Weights of a small mixture-of-experts language model, trained from scratch on English Wikipedia.
Experts: 64 GeGLU neurons an expert, 4 picks a token, a softmax router.
Below are experts of layer 3 (counted from 0) of a mixture-of-experts language model. Rows are named router (the router's row for the expert), gate (a neuron's input weights, with its number), up (a neuron's input weights, with its number) and show model dimensions 96-191. Each number is 128 + 24 x the weight over its row's rms, rounded and kept within 0 to 255.
Before each expert's rows: a language model's description of what the expert responds to. This comes from a sample of Wikipedia text that the model never trained on.

# expert 41
Adjectives and comparatives after a, the, most or in, such as official, political, original, significant, more, first, independent.
router [118 158 118 119 110 103 109 117 159  79 106 133  70 133 139 140 112 161 130 103 108 129 193 108 142 146 144 133 130 151 140 141 146 134 140 123 153 155 125 104 103 175 160 144 122  89 121 129 142 120 139 106  97 120 104 136  87 110 132  63 129 121 143 121 160 111 156 144  86 137 115 100 111  88 144 175 137 113 132 119 160 147 131 155 133 125 147 123 171 108  82 160 128 121 130  97]
gate0 [102  79 115 170 145 150  84 123 111 159 114 179 126 151 130 128 160 138 114  93 152 108 109 103 122 111 142 105 101 174 110 145  85 153 125 131 118 130 136  93 115 102 128 113 100 108 122 138 117 156 102 102 164 109 160 130 111 172 101 172 163 130 120 104 165 101 133 159 106 124 144 103 110 144 155 122 129 112 146 113 154 133  83 155 114 147 167 168 145 135 104 102 105 154 107  83]
up0 [ 93  56 113 159 129 143 109 117 107 149 105 159  85 145 139 151 153 159 111 100 156  92 126  87 116 139 166 103  89 153 106 172  98 129 105 139 119 153 151  92 111 103 135 102 100 123 116 127  97 151 114 103 150  91 169 120  94 146  78 170 149 146 115 122 145  93 147 155 111 106 135 119 115 132 138 138 125 127 153 119 168 108  92 140 115 138 155 144 144 115 121 109 122 165 136  97]

# expert 38
The word of after nouns like number, lack, genus, plus quantity adjectives such as other, many, several, various, new.
router [115 138 130 106 122 105 151 110 148  83 101 151  73 103 132  91 117 141 149 131 113 119 165 118 128 153 147 135 117 143 174 146 144 139 137 150 160 137  97  90 123 171 125 138 152  95 162  90 150 117 175 112 143 121 108 137  95 129 204  72 133 108 110 138  83 101 124 114 119 159  98  99 128 126 162 143 157  84 141 135 117 178  63 137 140 106 142 116 152 178 100 156 133 120 146 114]
gate0 [134 122 140 124 176 159 115  81 107  92 124 133 180 129 176 143 121  55 117 120  64 128 142 114 100  92 167 130 137 166 104 129 160 161  98 117 101 139 127 118 137 157 109 112 119 159 138 161 125 137 157 117 112 139 120 126 120 133 103 147 139 139  98 114  92 164 137 140 155 119 178 153 143 151 148 121 123 127 139 123 126 148 151 145 105 198 143 131 117 110 130 150 172 164 134 143]
up0 [123 102 109 121 107 120 132 129 147 137 133 116  81 138  82 119 120 161 131 132 188 111  99 126 136 141 124 134  99 107 118 116 141 113 136 164 173 112 129 151 148  86 120 141 144  89 139 118 143 117 132 141 153 105 139 111 137  86 155 122  85 112 157 147 133 116 105 127 120 135  86  92  99 122  86 103 124 132 129 164 157 105 121 109 140  53 121 134 142 112 136  92  46 108 140 151]

# expert 43
Occupation and role words in biographies and album credits, such as guitar, vocals, producer, politician, writer, footballer, plus endings like -tal, -imate.
router [145 119 120 131 127 116  93 121 149  97 138 149 138 103  98 103 110 134 150  95 113 139 173 150 150 144 145 139 127 131 150 169 141 122 135 145 181 140 136 102 106 197 146 152 131  84 127 112 129 119 127  95 107  99 134 158 121  85 124 104 102 121 120  98 100  94 165  98 124 147 149  65 131  91 144 128 101 133 148 152 131 135 143 117 120  76 141 112 117 135 107 117 128 143 114 114]
gate0 [120 144 172 122 122 102 122 134  96 135 154 134  97 104 121 128 136 101 122 102 113  96  90 144 117 101 135 118 110 146 147 124 136 142  88 156 159 159 130 115 117 128 144 149 133 142 111  56 115 152 130 110 130 129 122 142 125 107 142 112 118  86 140 138 105 127 119 150 128 112  97  95 129 107 149 160 135 128 105 132 175 131 137 161 111 145 106  76 115 180 126 126 116 141 136  75]
up0 [138 108 111 136 135 127 130 114 143 146 125 128 102 149 150 116 121 163 128 159 165 163 145 122 131 155 165 141 154 134 154 123  96  98 162 121 108 107  83 113 125  89 121 109  96 143 162 184 111 116 122 134 131 111 112  89 141 157 120 127 131 145 138  99 135 138 122 130 133 183 152 159 152 132 147 108  90 117 137 100  88 100 123 125 143 147 145 125 171  83 100 146 167  98 112 114]

# expert 51
Slash separators in footballer career lists, like Team / Apps / (Gls), plus table words like Total, Best, Top.
router [122 136 119 136 166 126 131 124 193 127 143 103 121  77 151 133  89 137 146 129 126 118 117 162 116 162 147 131 160 112 100 144 103 155 133 148 167 131  62 156  99 150 133 131 118  91 146 134 153 158 168 148  96 130 130 140 147 120 160 115 135 125 111 117 106 122 117 147 109 140 107  86 146 114 143 138 100 120 134 155 128 139 116 135 176 145 118  95 120 122 151 120 135 104 114 108]
gate0 [180 113 142 109 162 124 166 151 176 133  88 114 119 128 119 153 148 127 135 164 106 164 115 140 121 124 115 118 168 156  72  95  98  74 114 113 165 149  96 146 117 125 164 144  78 131 149 133 153 130 135 108 149  97 170 116 123  97 137 110 137 126  78 130 100 155 148 106 127 129 137 137 128 128 142 146 125 174 125 142 160 151 117 181 123 109 106 104 135 171 128  99  90 140 148  87]
up0 [163  87 108 126  95 134 151 125 165 119 110 118  94 120  96 147 118 117 140 149 112 152 121 134 123 117 124  93 119 149  93 127  99  67 133 111 158 134  90 134 112 114 186 129  44 100 171 124 120 103 145 115 157 132 157 125 121 100 130 110  99 114 126 129 113 135 124 134 100 106 121 113 106 108 126 127 134 154 131 123 162 122 105 163 104 105 119  86 133 142 138  95  79 128 161  89]

# expert 28
Participles and adjectives after the, was or a, such as destroyed, removed, returned, second, original, plus suffix pieces like -mission, -ced.
router [121 129 123  91  81 137 137  98 136  73 133 133 113 136 125 102 105 146 130  82 141 121 138 132 138 162 136 139 148 155 124 132 150 116 115 152 135 178 111  71 133 137 169 128 133 121 157 131 143 115 166 128 150 124 145 129 115  96 138 113 106 140 135 126 116 117 154 161  77 139 136 128 120 135 110 183 142  82 138 124 158 140 102 122 128 106 162 174 178 136  83 132 126 136 159 139]
gate0 [ 92  69 131 120 116 142 117 119 155  89 157 118 130 105 127 124 139 102 110 115  71 126 114 112  75 165 134 121 130 181 110 110 102 146 188 109 144 132 148 115 111 132 108 147  79  83 150 163 112 108 110 129 143 145 117 145 178 124 135 115 134 114 109 109 135 142 141 126 153 103 121 123 114 182  85 177 157 125  98 117 120 126 126 154 127 120 146 189 121 181 161  94 133 149 128 128]
up0 [ 98  73 130 112 109 130 114 106 140  67 153 132 118 113 122 125 133  83 108 123  90 153  91 104  74 160 116 138 155 165  98  95 117 137 150 138 136 101 146  97 114 132 138 131  93  84 139 152 108 106 114 126 124 175 130 155 155 103 143 114 113 105 131 105 149 144 120 128 134 109 135 125 145 164  80 173 150 113  99 119 136 133 120 178 115 106 153 190 132 180 173  88 122 134 118 136]